Weights of a small mixture-of-experts language model, trained from scratch on English Wikipedia: width 640, 199M parameters.
Below are experts of layer 5 (counted from 0) of a mixture-of-experts language model. Rows are named router (the router's row for the expert), down (a neuron's output weights, with its number) and show model dimensions 384-511. Each number is 500 + 40 x the weight over its row's rms, rounded and kept within 0 to 999. Numbers have three digits each.
After each expert's rows: "comes before" lists some tokens at least twice as common just after its tokens as in all text. This comes from a sample of Wikipedia text that the model never trained on. Tokens count by the router's weight.

# expert 2
router:537465503503477466525501614561550519466521521470443457475519476459516445529493508567529522484541492486577514517494555546498506514524490456482506446486494524575539524514461523513538475558553486499527468453543510468565526455523524538521436527476441589418485489545517496471446469522543499512526545414455593530509499552437519497486518498544447511440514457529527533562435499533525475493476
down0:504561502530524539486483533460507508553476505535455467498530455523495498495415510461489513508493503436470465480482488510515532557485519535452449499487511502396492423531442467527517562505437540464487517584492506479493522511559513486441470506504493516529420505491467441492429463442571512515471568474492483446496500528463539473500530490499520463501415440545458565457462514415549522520487
down1:597548540516482551539510570427487548438497497502526432447531437520549485521443530525472540489456566496526478499500456500520519491536497533518456464469482466467498509487529539503456492475433556519491524468510525429428553478468507504504512460514444488503484537457527583518544483471507493446535531520417476484519582477546509556525474467564529531467534522553561449434424474548524477482586
down2:448546465516476548503513477413487408530563486478530519458576569497459461457509531579494476536551519444543505491543522510537581470465557537484446508461489470524503506479510495573571500515486483451488475474479514510471479498473540519513517510515539475504481518512553441576479420486538448492459558496464470501545481437466418516519557500505545447482473491502548497570521469473519480548483
down3:466527448453446515488564539475429441539406574503527522483449471455512495498558480463515496518466570566547445453480513458511460492458422466534493512510501474492478465475522513487503452460574505557563483481587487483458538496520519547462505508493440557506536479500481502538515499449539498454452567431526474452411482450491536436417525575484485519510483527492556530441490529448473543471558
down4:509455616521438398487549450545479514567513539465494436503460522497444489523526409524482507489501534449544518453520483515475504530487556488502490511540466531532523457515521533510474467481436554479510465446489405562448539467517555492499464508452521535550452525569456537506475423399624472421484496481406518495527466466477506441471555446522482475449605417498492515548500469548501480528524
down5:506539478473508439450478510489521487527498563504461505508504397524472466491503614452503511522517511505468505528545468535470523500462491509470545511493455568450558509541449477507480460501523483507528495516459523503586523519497568485533458590506440461473506633477504520514483476552486523492492459540445499523414560412479565516579485594443535479483541516546513429439444496507496475489539
down6:544565503503522457462555522462512486483522457485564497518520559511555504451529515567534504510497513431498494460496549455530414502561502517518483481541454507490431608484559533480466469505527559556397439502552496439439529536538483578448553515501569573499473492532478438508432545466494520553411484462465437497495502555552591501461480553413478526493475509524424477475445466526491535439437
down7:572456538495481484512467451506471528542540545486467512461497431455549475456526530523521536499504491495476447389448520465509495515446454480444457543453475493510443454518495552612531541558531561502446475455521518503501505436533479477499555487478514576487524485448480483508441531486537485411518589528537492491562515565479547457571440557537509535530458510530543480519485503476492530501416
down8:461430504432449580556488519602543472537458509471518426493494472490562501497570477522454519518602498502592420525507415430576468515533479570467485500557465486533437457572475432494500528474518388452544492523540410497520490462446533487477519478500534534462530488487498476538502540541537490517433481469487514539520496438492470531425540487484507492396521495471446463521501491505507505560482
down9:578467476495533527501507508481494544510444502456515502459508500516528544429509489517446388510520442538486496473457501515550570592394540541529457507495471568478503539468506468502549481511491546465564536405410509533543461559509487461428452571508539484483484503461395507458457509491457440489571518468552546489456526485512533480437509516558452578547472520476510490492475484454445569555497
down10:539563514428547469446485549577537510437461508477521460541482502578480543528521430585522447544475510464497544523544565471461482573487489464517491513512537403583547464633498501509451454485534423537479451501522490487508480500508539490474511520433489438401527483481492567520386530498469550422495411429552486449537473464499522467449453480498450491477467563511559500490510576488520506471503
down11:494525449466527514483534509510422521534555489409514516488458504454565491516541497531530382499478508502576437486488528478474494526477495564530442404444532424501515535409453512490519506522473577477436470525535492546522495422511440574516531535487484463473522441438465457441501441525586513502557457453559479446511506532477537448505451446534417524529417523551496465511478460506546548552443
down12:512489508538592487478562482469515548522468495490461479537526480473441442512487473483446528453474469573531542510519479459492509498530469524449439423531486471508518537513576507500440454419506490503484451530509529430600439526517453514528488438517485511520496566542488527524493534460530530494534476502519490438516444540429488519569467460474489482496445521494528557537523477448555540490586
down13:553506450484533513475518516588601517470505496483558525521499482482466439610426518496446557455421521478493477537460537457514513467516535484520540526498459523510518470503505538547499462476509476462469565497469548526522535526574474479434489512422472523506493510512500524518500555507478537521487502465492502517489502477495414446491539496486448496543509467545591453507523508520554459573567
down14:482479600509522465512470498493546481510454544526440471510490533467521425486513456531455500499475443586525481517476555516529515497459536545514505396500529567504493570452545460512472551507512543556504505578463500499524506484495512494402450524521519497484486512594511580526447601562527462517543503561500542473503517482464525626402466508504484552608517496522437495569430533447481520449466
down15:515525529570546486453418533561518545441498559521435474569510530479517527526519504587520463527425464489459472514509536559508526544489559527483520504551452570501480513454522475576481577551592527480517495492533519535478496529493483508474477556532481495538530480476524550494544577598514505415521503468464443527531384513532452485541448475388441472435491508454450505469503518499467566487536
comes before: "-", "|", " •", "wood", " Born", " Country"

# expert 88
router:554491450507525483531482494408451499510512533414537422504492448552508451462516456516514503476486562533460485507462533608501521439491536459487443582558512439481483537493471458434548570470514480503499482445478540517486537499494525530486508528568511551502477518496449469492499493491454431518495512539441492517503448517480484479500553539486494481471519564448459455489527559456508532519500
down0:473539522477533529535443499488425503416493430508524490509543442490509528547581497490495491527513539577513500493532501581548540491492505466473521497451504488598575565458425467528481511477502511463438451450500553500515496550526460462441480427598574489486446438532475467487508543545506532507498524531530462548556431471519487463435472418494439533514464501531498531467561492430530506509563
down1:425499473520510463498499427404539549488475457539543482527484431536472462573478434527541570545441496502535534438518612547484484458453504499498476539482575498455473484516513519445516475510438564488544420498493583455478529468548484448454518455528503572472493518483532508626585517472495488489475434443579462561487527541445498455492516454521498464556497481489575479522515540494498410537457
down2:443465497388516512551485534485446520560491507520442503513481471513462478586526526502513473525443510494506545531508506546517557527489533449604519544533503536449424396486558455509486501529553477481444559542501485550491474477514459454466495517530474507548460507554563458431522451490482507470440501545576446570505525452477508499511490485448474464513414506492507427454449546578407535507494
down3:544572526582523471481526413427439424445520506423507442488486533481422532496492543527504501435499512544463466491490390509501546558470578510498473486518488457464507536468448517522480486500567497499520480516548534489504456463497549533520513504510416424583435516600544474494546460431529510495485453488479453528569395480553536525504574434439509537503513522473490513470524501458471552456466
down4:511462452460483461498566444433475541447499520534474426549568492499545569443475509386448519481435456432513487467542537502484536506465465544514488522494578541494511453535492517516505481460452500558472457570527459496506512435475488543498439559550519548539505520480511487484462453538517553443417547587438542470556486542493568498534515465496483524548464549515507554518465530461590477463560
down5:465486533507533521544520448513508487464471518457524534533544417498470456444497494514511479491486457470519569514470567511513462486570561454548547532509531498500531461420536446524502504545467542487465463573494554562565453532480571487537505447496501482492508440495477537434527513497527462466512480447513588548455511482495515497582442504539547554514529557525467490501560539479457440487501
down6:551497464514468523441504478558545566473523515461455415543531556487549522504450448458487459399489517478471485473485557521441502572530483529522492489484495553479511460516520485543453502460484504474516467505577506489524505591465490519508417427465496520456545582500521541517494508542503534536514491533504422541548459488440526504490487524471546519395493444577481542473451522539481514477502
down7:517500437532545543432498508558452574455548530541495537512540488577410561507433416475503490510497553447543474520510514560498553470510495439508491469479506442552455507480473474522533517471489522505526431479556468473555510474495403511462468451520513469485553557541492457500501469468479522440473474434530502514543522471489571545463489493481560513431481470428521481464539505498517508453479
down8:518523535489507553521527477600423527430491467439553515493537554497496524456470497477480453426520501560536487518546473445598490496489513472545428487479530454464532521497527499476474522446472530535529494478504496508520571544523484507580521458522526465493456544504487511455454513454517568472480615501458515489435562479483554514518472464529525488589476548544455465413480450474522557563460
down9:468489371395457519463517497542488519523554501559537487492433543525623532482486465466477541547475589490426493508452560517493554556420470532507525525547448468537534561509465522471473532508485445542489539502485498511524518450494553511543499562538562470504520493500477555517470513417527520497526410492544543556471475570528496491470465418474466509482488455443553517504516552550489440549543
down10:542500451530536514559485508505524489524576458471516515502466520509511547456484534534491509438541526471406529590516557594466555520468571489481510489500475432511458585491491527516544538551592460518500552588527553497439574510432502495481509505564491519469526510406474448481487599551492521482511511608463464456573483494537534532497557526539560591530475564497491473478532550423586473427538
down11:440529461544509452508507483546507451449513457586492491554547511484528472592549477449469466497512464504553480546485508417522449514438454426456525510534468519556527563555552491510537547496478537498437500569506437455569514433433451485582534528522544490481500543573500587576472469461499537490516553498490446515416539475555461476507486505404492491488514472472540514470531429505495504496527
down12:552437462478536459482558484495477533429493536545528464501498451540486462532468462513494505506461513441450493452446543483469497375495502447466538554504553499489478497456461496493467528483502484556515472472456439481517440526518564456471459567421447528461434555449520470466471527536459564517480532441532496467442488528452474441582481467519474475426484573451480480532455522534510577569524
down13:490474501531497506477515471493477498482494493482492497521428469545461508466512524582493517518527535570479472470531404557543460540481461496470509547474485502465547515535451570511486498472502489528479578503369467545413531493469525579505481501519553580518405505491489442559431554520541468574449510448572476499505497500490476557497506416500587534557506505470533505530516520488481491542493
down14:563504440474565495544475517501432486528492508497442459455477532549498489439497544573536566564502429521513581462570497531497504536523466497537501479484574516503487465498520504485414549491509456461487469504428499539507458552526475416500480467477504494510492482427502502555449501473385465517515555477505505559466513523508487491514576497475521491482475458548454505474477551534493500502554
down15:519467509491532532489584475487528563543504435498500591548422445523578471495497543536444508482562572513476442430496448506513519497551520542518501563443517495443468508488497490488556497537434531538502483416384557471470438480473532472542502521507528452498465467524485497465527479579545527480489513588456456582506579470543484410518556469465506528568501479487536403505508467523484531484468
comes before: " |", ",", ".", "\n", ")", ";"

# expert 64
router:512575462511458572530460521503519502594585567516512470546551493500482477511460490501461469424511522463535492576504541417521548512551535451538507524489499508476501508456493503512517565510448493488538493531547495510503496493504523475502504507613480530511473471461449502481562427523432547483549431522495542539508469518558551542493502438415539495484534452533560442512511531514531485439503
down0:534455510521476454554489496568524485577502517494484523483545519539529449464513447495496497477551410456480522499471501469464489467486609480517533491493495547440509559524529511483407490519459442484487528424526541546489449501464506458456558484436443435541489536520465463484499443435528417493514546546590447503520557496550466488494493470414563552454567485486469450490481592546559570451508
down1:467451484514472548527469548545488539497551478498461451491414480482460528478557469476547586470505400530502493550524497459489521568515494462480485478472538551545518475507590523509488536464487487470537513474439567514488459518538509499474542494469522517478472520506572499589558537427570525454542483476530471474482517488439554488505447522513481485475538476458519495496476498488503530581508
down2:492443453488473476482465486439430468464487455458495586513526542451574514475506550491546540515520478498571510457565492387486478492491471528516519499435540512538474548538457576571440455495554516475515496545469478485491513525542502625476510539592475468406555509476483479489444454398480448469508565453497474538480466493533590484482434448487528512498586563501464450488460510481429491531517
down3:478496544434455454508561468481543545550468525425441518540503468488522488475504517520522516502549511512478498540415519488488511577481442481501475485477527391545510556583509510542473570485477486534545486539461503518460506465506457530599470492495532458479511488496554545490470448489524485542515446523477479377522550466503553497521503467501549545474459541585494432584557537546572445565531
down4:475553501516414517462479500500443489493564514523492497416527567520547486495454505502520508515531590547523502504520476488485485523542459501482479463497444427432545521513534466514503462465541453540484494462526450470470517517441529453453543463433521410464464502503457489491477492422496511486530520486459545511486532564537525440434482468480463500425453499440463488496536539555474499549515
down5:502505407550470466463536500545534467433529601563431571523455481504482470459481523525508521451547520513541470561421467510532458507550484498527521499515492488509578440565474565472479472514482483499490450551536498493430504555558543433568427501424516527521453515529550412538460500517554528510488552519496549512463548529473487520558467513545517489523465478510488536419505591501497478544410
down6:516459495550547493458456447467502532505464512558530547482499412456481495490485490479481500471537451500480522501460503490444488583478556558499478585524511496499449555568463592530550518455437511524589495489545496491396488446537472535472489567544539532445490483541424497556498495522507487507537495477498453491550432485562463536481447484526494538519478508452518548468472471505441482489501
down7:509486562463507479530518516443432476434580490550550466536462514483433438505491496475488500585483507499468509410512442548571506533588526566520469469528542434544486447498516480476525509492515429464506514510474520510505519539528548528455469511547517506484493476549549444537490416520454474552474499481434548526523548530511502487561483443499523497520493491529451556491523522424469524453478
down8:537440501471504434521562515540513518501506464552476463457576479473480478500608414469493488501529576511466534594450509522500542528556503543515540560559521481498516438459485524429460538531466472503515512501533510497445457487467509513499477494563533539513455460397452456473495557532527584491469553507447504500520461436518512481566485498490521463507550525464506529547472487458535515446454
down9:472568531458527478492546559538503450499431574439511476477449480485436448460422551480409531483544522526443507463535491489477463503536429516495496481528559438539506473498531457446486446526520426578563524514533591527500530443436519510463486472463526521520514537580500477534449487529518476504514489530485566543426536519577476595562537425471502504543502448438524494395447506516567520547545
down10:506483422507497478485445525431497542522460555494453537510509468477501525486497589477463468531494495503511529440567520461528479495543464503552559498518477513554541512545514490504467489527514522509561467436538522574590483445502551510491522456437425519554516523520531465501457542559526501489515458459545503450550457431531493486550512421467534532498488522527502522478475497503497513456563
down11:550533525513525521515404455521532528501484506537498516381514415583482492516456486502513568576513549456451461440539538427524571489526516506496490514479511478458470535498530497368513533513512529579546505505490484408508394457539455503484495475552518510570529418484521495499529523433448503516486478521506538556507480547505482533537550492511513504518461506474508536560554548491494437518467
down12:427472516468524503555505473442550553495490574475489537517533521500441511424495482463486417588501543500501498526407512512480537476479502433535391530449480445546504465565500479572554484514478481482572510412543512462433527510430481459481486484534410475414540445503565567475530480541467508529529449545512525542501494431550485504488532525445548403512490493507545434492437487555531557500458
down13:493478538559482477422441538500463520475425474419552564438452615448458543511461597459547531470517543520478471560453489521406497544488476491486560509478511505516489474474515533474424550469486568513511432503501454435444464496497538521535556501510489580531493542526530543518549504550464478519537493466468475443583545541561459412551510515491438528505453432476537538552498502508490519486501
down14:426477466457455498548485489523499507548502490419459539530468514495513455482523535525479495458482514559464570461543501519515494524478556496510499493487525549451493507495562466541486482516492418482453487486492614540487488485424525517482460514430401471494473507408429435479543507454505481512572485556458483494429509534564498546481595528477490455570517522530511546558504443543490503506528
down15:499524505505556428507554455497420470491537489526556489467539510516514468487516532515479524518483473460422529457513523462450552555476498558489486449528544452434519426489542552515480460464461442528554471462564487474459475538511489523428477530464570544516513529396439419501469525509497514514503572460566541535511568489474509486507560469496437579553484421492508500469561452507499488462484
comes before: " of", ",", ".", " in", " and", " for"

# expert 22
router:550483537479479516458534473570561500518431531438519479505502541532487477509561539537508511456467476558520489529527575504514558543550536498552526448470473441517474503514515537522525512536423477469489419436480511548491533540422480551530459450576444533460598515454602433540460471497508515523531552425473444432465449506484532513581472478521398497542553487487485562477525484551513487511515
down0:526500469464457516597486467557453527506500547571556500520495497465527475485478505474483533408576447486499509503458542494504518464477461522535489509547579525516557547485443513540611485500415600550412468528459499584498426509527645552438448535457554479565538501527477480446470504487562542494505469511471538535448500463481559489491501440514481507540432545469521538512512516538462516446510
down1:492613503517501543465494445594417500550487476464554524429448491528491462517484522438507462503459510422517451494468528544481551431549510573497541533513486501588496515428524528481508436499455460526506489534512456578491475490437475533460508468470538543461498541451576509518548534479537501496390532456514459461483489511499553504504449525456462479531431476478504517557548478550398561465549
down2:520495473541550500507506517477473544493479537434487506521457491497444491483518455469470506492480503523431550491554526475458561453498431531518522559516522490585513505514458492517538494516485462473483477485429428508531482506445482539468498527473436510572507503541461479553460450544469507430433506454500502477535561413497457563521498514574453417471527523532553490519471535502475525484447
down3:548428485508445464519549561530420478443495456471486492557520463546495511497547527560442507501469475444474443528502493507570478471505462529499568433494454455487497504468478493505520543491515476527457423488495501593512484521511532491505470519459435482551544454557513581457536567462492432451512562569517470507551497429543587580538511516503536425547495506522515515543422478493566568428445
down4:490505551511559514436547458470504523502542514478456443470579456559479416576426515446548465530486479485504555498486473515552476462500447488407564539481503514510460494504512530488466480499523437464518495523581464499476417538481518495477449538550543547547509535517481492577556455534546484505525422493433522525520485546473580511487514507558536461550509494466546501514497545453445477485464
down5:482458463514450492479524555418566462585460505436556488486538521504495512448506557467472449495470503541537493590455537514500558408553443511500529505484521521447465485477469506486586542435496480471467500460482516506508510489564506519479444496557566483519489561473514546571466525547444434478526519496472476487543444536500478526509506581553494489511549474528486550493511440486568504488458
down6:579478550532531486522534470450453557494494504467532501472505485498576524485530477463541450485514461434483502535450529442536487536472536485491478482439458551519489572521531567492476480419458504501512586446576531529513509558491487537488512499486466447505450460513461511512494482518407448517524446475578526504441561530578464483513576588507496470475510498484515478451475465461503537505563
down7:503483439551556507480496473542509441555495553550488489454554572530484514448535570461444417529485518496551565523519514460594558471535433458424466460475523544495460458512465506500476525538515501487495486525511442457448487496445509558437459514530506511510455491444442498560513492561419497492505500474517528518474422528516495500507505555490525483480517515525508515537489556516524554440517
down8:473597518476477429499454486468469485540449576512496489584539419514446464591479507535467447469528455473521457504448523512490456477491561506496513488449481517487522512530547482507460489529512533407534495556530565502506522438467461521436556535495435442490539474459499496520492499483447469484423482507559535563474459496517514551545507462492575479473547489503528506498508458482514471525497
down9:491521436473454466516537500501503489504518568507541522444505429494470462487521540464520450555605502437451435517523492487535457400531522495469526558458582483481522514442560487523396487492557565502442545516481503513451472585479444497503572503563532487492556507483522450497507531532512542404461487488520465563465500493503514516495574476489493542466484509483517502522493509473517548504446
down10:437473449445422499497470446582472444467572588547537502521458387452523522561472479599488555504457466487519438512454496456439460416609597429480504560494419552527468550502496524562461561577530543438421405447461536532513447465414508474481500561503499491519561528527488502425507538479505528540528522522504463519513537492456421504554498457451475514498606502529445567493560510468489461495497
down11:441472559494424475464480527502566508439549504493465502465531568416534570490543492522544493500523525450495527500580429477442502477471575464515523514533424555517467543474478555512426523556515518504507474509465550546517531496525504449476448548560498514478492508484506503475459498492497484476513458472479524481532553520487573497518472538400557472543511529459443472496474432453460490489548
down12:505451521417464496385478503481497526473576471513568498502507460440470420530531476457521457500544528459418498565517446530561546558432518492520489468515503530450460496511540512460493532523432521512510528559510532499451383574502518506539449499525516477523496473535412476504477504580477544473524507492549489442415528516507416459470488449462511469482416451506438507494480465560527443514514
down13:451548564549450527533536513493435448527508588584505539460493525447501511493543485504589507537472503510516499488521546518468540489480467442509495536494555467480511442481448560419517516448433491466475571458465563461487378461531500517513509496518554496475432395516489505533514537500551563524456496470499472562549478508629429537547496506520487464559449506470521484479445471512477391451481
down14:510463508487540461528542487528480451553543476506509455481481492463506441583529454532542550552546507508597429484532501512526508504412490516546437475495493455505486556479477524560490499422514569566533548484484462499542494450483518537533500559582521423503486448522550473477473448473505502473503512539479464460405496556472475539518529529473439616510547590524514509443578530478586477504520
down15:494488535449528508483559513456476494488532533454522565454502480426449432429444530469450439537485508521544442475462514528528569444538485486434476473482525476495490524503460515515500491549469532511499474449460563479555527496468484534545475469522544560442510480526512536552544465445484449446541489517478497486515387517545538521538576509516444472527496502519513480555525575479477524520569
comes before: "-", "|", "1", "2", "19", "0"

# expert 43
router:514509530537465465481428511454479478521414527513512447502459466494510414528516528532530528502474447509477534435533503571449460508464477396420532469470464440476546603434438498446488481525475488487564526476465505501528536538498466497530505512550569513572545469524460490467545510533502498525580476530457494562487512463510481480532477506502468452458473536490482471507542501512575564461493
down0:504468505579525569515457437536455533512512521465497547492546464528522575519535508476460473477500514524470474472541481466559483494579435491557501564525510529454423431524479484483525466497508522464556479553454515434522546463432461472554505517519497469567511548442470461466466546611490504539525464503439472504498452493559466466457507539544488534505543481532567518499515551485512482553510
down1:485524573472434516484500545484540551535530580500489560533504506538467515473538490493507511502434524480518477441499467501438525518449455568495548518505533537452438453464473529587428604504465566508499527499442488524482485485506487533535454514495483476489484517474508468559502517526466463536491435494559473526396503453502501542456461528477524476511480473519569459478498524505498491528507
down2:489570403402479556577498461567522505533517526533517560501422478523474542465487482493507577536481504466481524473514520499573537496513480504483480450470467484501459471461476477430553528522421530471471532523512530457540479624523469568538498510473489556510541479508495531481454538502556568511425495449430499459499579517553433527473425565509531431584446530544516567542523541527480434515514
down3:485501480447500592491516489506431521452450568476445486552510407530478518577520507495503539524451504463577479512526522505551528469455621486458475566405479560450450536514433492423470550502561592477482441547452513583492509512593518483478547476572477475555511419554525431456493505538504521497486565469529494478452478464463443523504412521490529542494509450513528498538510513492506483511446
down4:467501468545458525477527523516553483475453505559465480491510511559525543431491463450509570520512557481529538485440488572480587528497510551521447515522486399447489487494537498554549461506538529458461545517514462512521515433474510504543508571516469490535511461496488483528566471487511551514544470481519505482478508572621513479468535540491475476547464546498524490504474531578455441451499
down5:429563572471526548429475492485507524503539506499513435571465440525531513442575428534451467556526499631458539583512517475504571494506482485539518441510524500507526523565502428533518466498478437457508460430495522483422539486536511486487512579523453524522472496510467517573498547513470495498482513439509541473401426523570512549438483523465421432474519488550515525500524518488491513384514
down6:486501425473439461537464498533506455425534537442481484526458531481570556466514578503578534497570525539540468523504532527525438551537495523483464457423474494566509496508454421487492503520464452521501431488510458521463536538567487434468525532508502511486475531490463533532505529499470402486519528469479512463426562462552449487537570496521477501584460469462452557496485507495566536448466
down7:510469518484513539503563449514556560517498559509455507493494453452507455520530474567485510496496507491479527500534508484540532446511479531466513419507591488478407465502488517547446500481561508545497461610560487543494500492465477547487507560514503540495465508559502524534529503500486539429489431516542463506440553506527464507447580497502440504516498522507464432532543522484549473522536
down8:559502489482484541533527548447533534529464492558521505486520490518542471553429582496493471508539487458512530465582500446461576515410520522539490517462588510439451546535531425526437536429487471545387502466455457510486470558520541551516576598492516554563535462457524536472486513498456504529444444533566494500495431505561504531514504503528509519488491438504510491493486522487581578409427
down9:507488505446446465560448437464479478447525449480536546508403486521451485475486417492522587490505491383495511509532530530504536481500503547549508504543452533546402586498483546450586571489522533453467565545433557521511458499534524503458464465461490448583496459455505517450511554478415525508519562530492439492439492589493549443529507500487449386447524438511446440498509465537512448509469
down10:497416463421455485518501478457488483482554539454552467520510490561467511497479561514475550542465460519435555502541462495468506556448470480473497562514597460518523467523465496522521505489602501498568510518514495483481473488447441431521516474367423444553449487430487556481506490480476515483521566516517478508473473442472559513467535485518496521475523540449513497513446485484445489537452
down11:513505460504454497508595493524503517521460550496578507466456506456552473520497504490606447462540511480486557466502464489562492501493462509484482514422562469491513485510501501473458522503483467391492504497529517448413507499414469523477461491476496529469562478551521526476460471503513429463539446465455408496468470579509541486560466437364503518524478512515495515547538533498528537488490
down12:412540474454537485486510511344490482511546544547533492404555434559431587489469503500488464464520536486465540503489538459493555461531475489466490497458487459525445551518439529503478495422498517493441460445474578487472420516473510524479450478533512527535596520460510571559498538502510529568456567467528546531480438509554585557437437549437561504537485478522466558466467513537498531463486
down13:433524473522572516506541462451546503507463519544503476540472532551448485489475577564567482525481495436461566513492502499518434537384508503545551473499528500471556534488617523450461519535439491531496542469538541450506520397451502423493481492501551505531496477468452455570510486497545526453460464572498491497470533496517493552511489508560505489449515511484538494621523452507536498546512
down14:448487488493475476484466511489507534492486543455442502473543507493492486511461427484519534519474543597501505524422463455498476501506483515445519481540535519549533508507465449439413512426533552618532502498559535460455534464488534481495464483488519480500493517512458516471549513449573527500549599461422568490485493494515456521562499476452548544527411642517462526466486405491455486481499
down15:503461543467479464507527580597494445510433416547520487503587567493521455505535412548528509459488547518444542440557455490487533451501448485545540549530441453466485471503550556481470512533533539505517471484442510472500503493506475511510512449571539525480532465495584455506520454509531480536462532453507559465506483510440540529532471464484418507471515496545470530464460486530568516474463
comes before: ",", ".", " in", "\n", " and", " to"

# expert 31
router:452500491489487537467507558507519462509445525522521504454440548531468534452487436530465438440513476492504497516492478489545508494597578548485564483534471498438479525519517508474596522566537388525492503475517510548523502499528490570492495545515561544448538516444468462536492474545451442533488501520505497509558471468479530516518537526566496454462527472517431520494496461506446473528520
down0:491543544480516533517500506530447490591518449583489535474445549396526501507505509470489500449572481550539525469500463456588500498471504474456503482479426519520556511452425452470538568450496471486453482494590530515469515469453559537483508528520549529501501473509510539502582496528453432579481465452467483463458489518508487459501465528478515498369519461477481526588487465451446484537478
down1:549460513538442465502479501499435534534449515519515486574520523480491520515507405565399583475475570494498499546489486484490447475530491500514540478532434549461416459500554586484475493480455497500546515525613540541474504451476469484480463536508473495457532522545487533489525480479419560433459560489508368509537472519505451511575477492483520514531500470571565507520504479493524475496421
down2:534522480448472505507509556503552542446505519432446471486491526505560444518476542572549541518479515494492471500442480494435451515553557584473528480547517471492538547481501466493478472532490462472444570469483513459429562434436513495536489514427491513463424501530516535471537470486528482469533479461465489576526515507475456430451502562581536471520526482487442497519468502445501558505483
down3:542490524475469473503541531460533522455450429465461466496487560398508443457524559533504610508556499505511498575484503444535535536501566497516522536531498454502504539481489530498514486501451526470535535493505514530501484407524487512518476481511548568489446653521477536482492506538502439494523427520478572484448415451473508463441500509544485508510482462514464505466465545441552512516559
down4:557414509548447566556485518462450539527511483502544499519460533476550500512432520535461542537568543510528492516500520476478524496521464543573573533553614523550519516501450512486584526552560536446479498457466495418488475493540536489542501535525531553501528539540472461561485499523574454491523462548488469484525485419574457530511475575472521499489473543511522547466413444432506485576490
down5:411517461432472498500555556496465472483462486502484503519440571453542453475558463482507514581457520503539508499467517515489537544565498498528462496419429472504480442546510431463546481440486522557475581459452393480538499465490554465548436506500550503514523446520539505445452523528517456559480508502556492473493457501434414511519487415526520439493519508530492523509568539449481505477528
down6:519513566437583491450501479519468505472417560498538532618434479456520489470555481495508492521483575547368491463506513497531555532507442546496447488535516451575513542488545489484511460583492516483489518470533443514469534504445480436526590494465455528405488545473457495484507484505487514431494481448584495509506467537535543586449568472504541438452535492476490552500477483522508459534481
down7:536486405549518449450493511586491516460468520458526462450511537517525446542509515452449490502454385530506570557543525431389471525479536470501558520523399452501547491471542451533502497469464540506551453488466496491473448452508471442491491512466506551548516536495498544563509474482520456519459507465501508486450484518500502485513500406478525479459504490520498499475557556507513498518543
down8:547541514404480535527438550519456462458498544517579534477511543427446563450579452498543501501471443510555516425473491542563522515492470456446531589530551504559501484502492459498516567467516500499452475495556473481494521441515494510519490435465486518522466550522560532507489475496460474540547467527498483477482530576506469499523542496429507480476438485488506539548428442471481496540462
down9:425484545531575497451547531452529462448526472458488554530478518544478506431505431483457426484558521473457439499445504484472547513492523525492470499514449517482465521553581574515486437467473487557534533562443521502453461484514449522542486514502442531469469496502483438546498434475474564465478490474477485501568544502520460583582579527495486550574437447587483571422460534496474516537505
down10:549455541551519511545557505449571508479522508496515558545518515444465516535503504522444506533610513505553500457518454466486538440425554500565519449500484420535540534558477548518502525498426506557563531478509505456496439517503433514468506536490465449497473503467542537446519523474487557523472547492565504482478480502473505496402568433497479515518482561450516526512528482536491471445503
down11:564474478542520541537529488547534509548501453481542523492511530477457483451441476489521497563435529547511444506521470526498492488459477461501510443499526487438473503524546477453565494511451518558447547615478480511443555476554532485455538415502519439476460416540507520517490482555409483598499465559526490453519557490597518488505595516526505488494553543488518427477439466519525454525541
down12:517536508443524483479446512467500479506518459571515517442569484595438512398518497439534484529503526443449482492450410532523528459418466435496521518527517460563431512478473473468554510536490422534498433521502456447529471506499568452444435537556514450515457494477428452498596475458486538471514486515577564514412497450509503545433421466471477503503482509552483576459515427463575470541493
down13:535467536474555505465450508549476479471517459522443496454553497467514490551477413537516430520488621483482538533531436516523528513543483529471551517477493417509507469445452511534564507574453483463497471432430475505477461543555466508504543585568543428542531509500571522493466424520484511458536468552449516469409436460452495437572548489488490493454547499470424525474513481543473429519518
down14:552434463465575525481531516519408518480514452467488542542451561471457567450477482425479507518481521598475453517505470542482541426550480531549450557463449473545480542496479548527530539522513555526467511504539438442414383522503544457552495512519503482536472459503609536540498551465488501486514463592468502569552409484539520423493498532481483546488539457482512493513475468510436565445479
down15:524477491474518507509464496572476498456556573482511558476531477521540493518532558422502584496558530486500495488540522440508499508475595486487527453427501451483519532483581525511587511594521542485558479428491497494508506481523421452499479463511497484477513478563557501459579469503500516516542502514460439474561470472450623474457543437459507527506465447553498543507432481491496454518484
comes before: "|", "-", " \"", "The", " -", " Mid"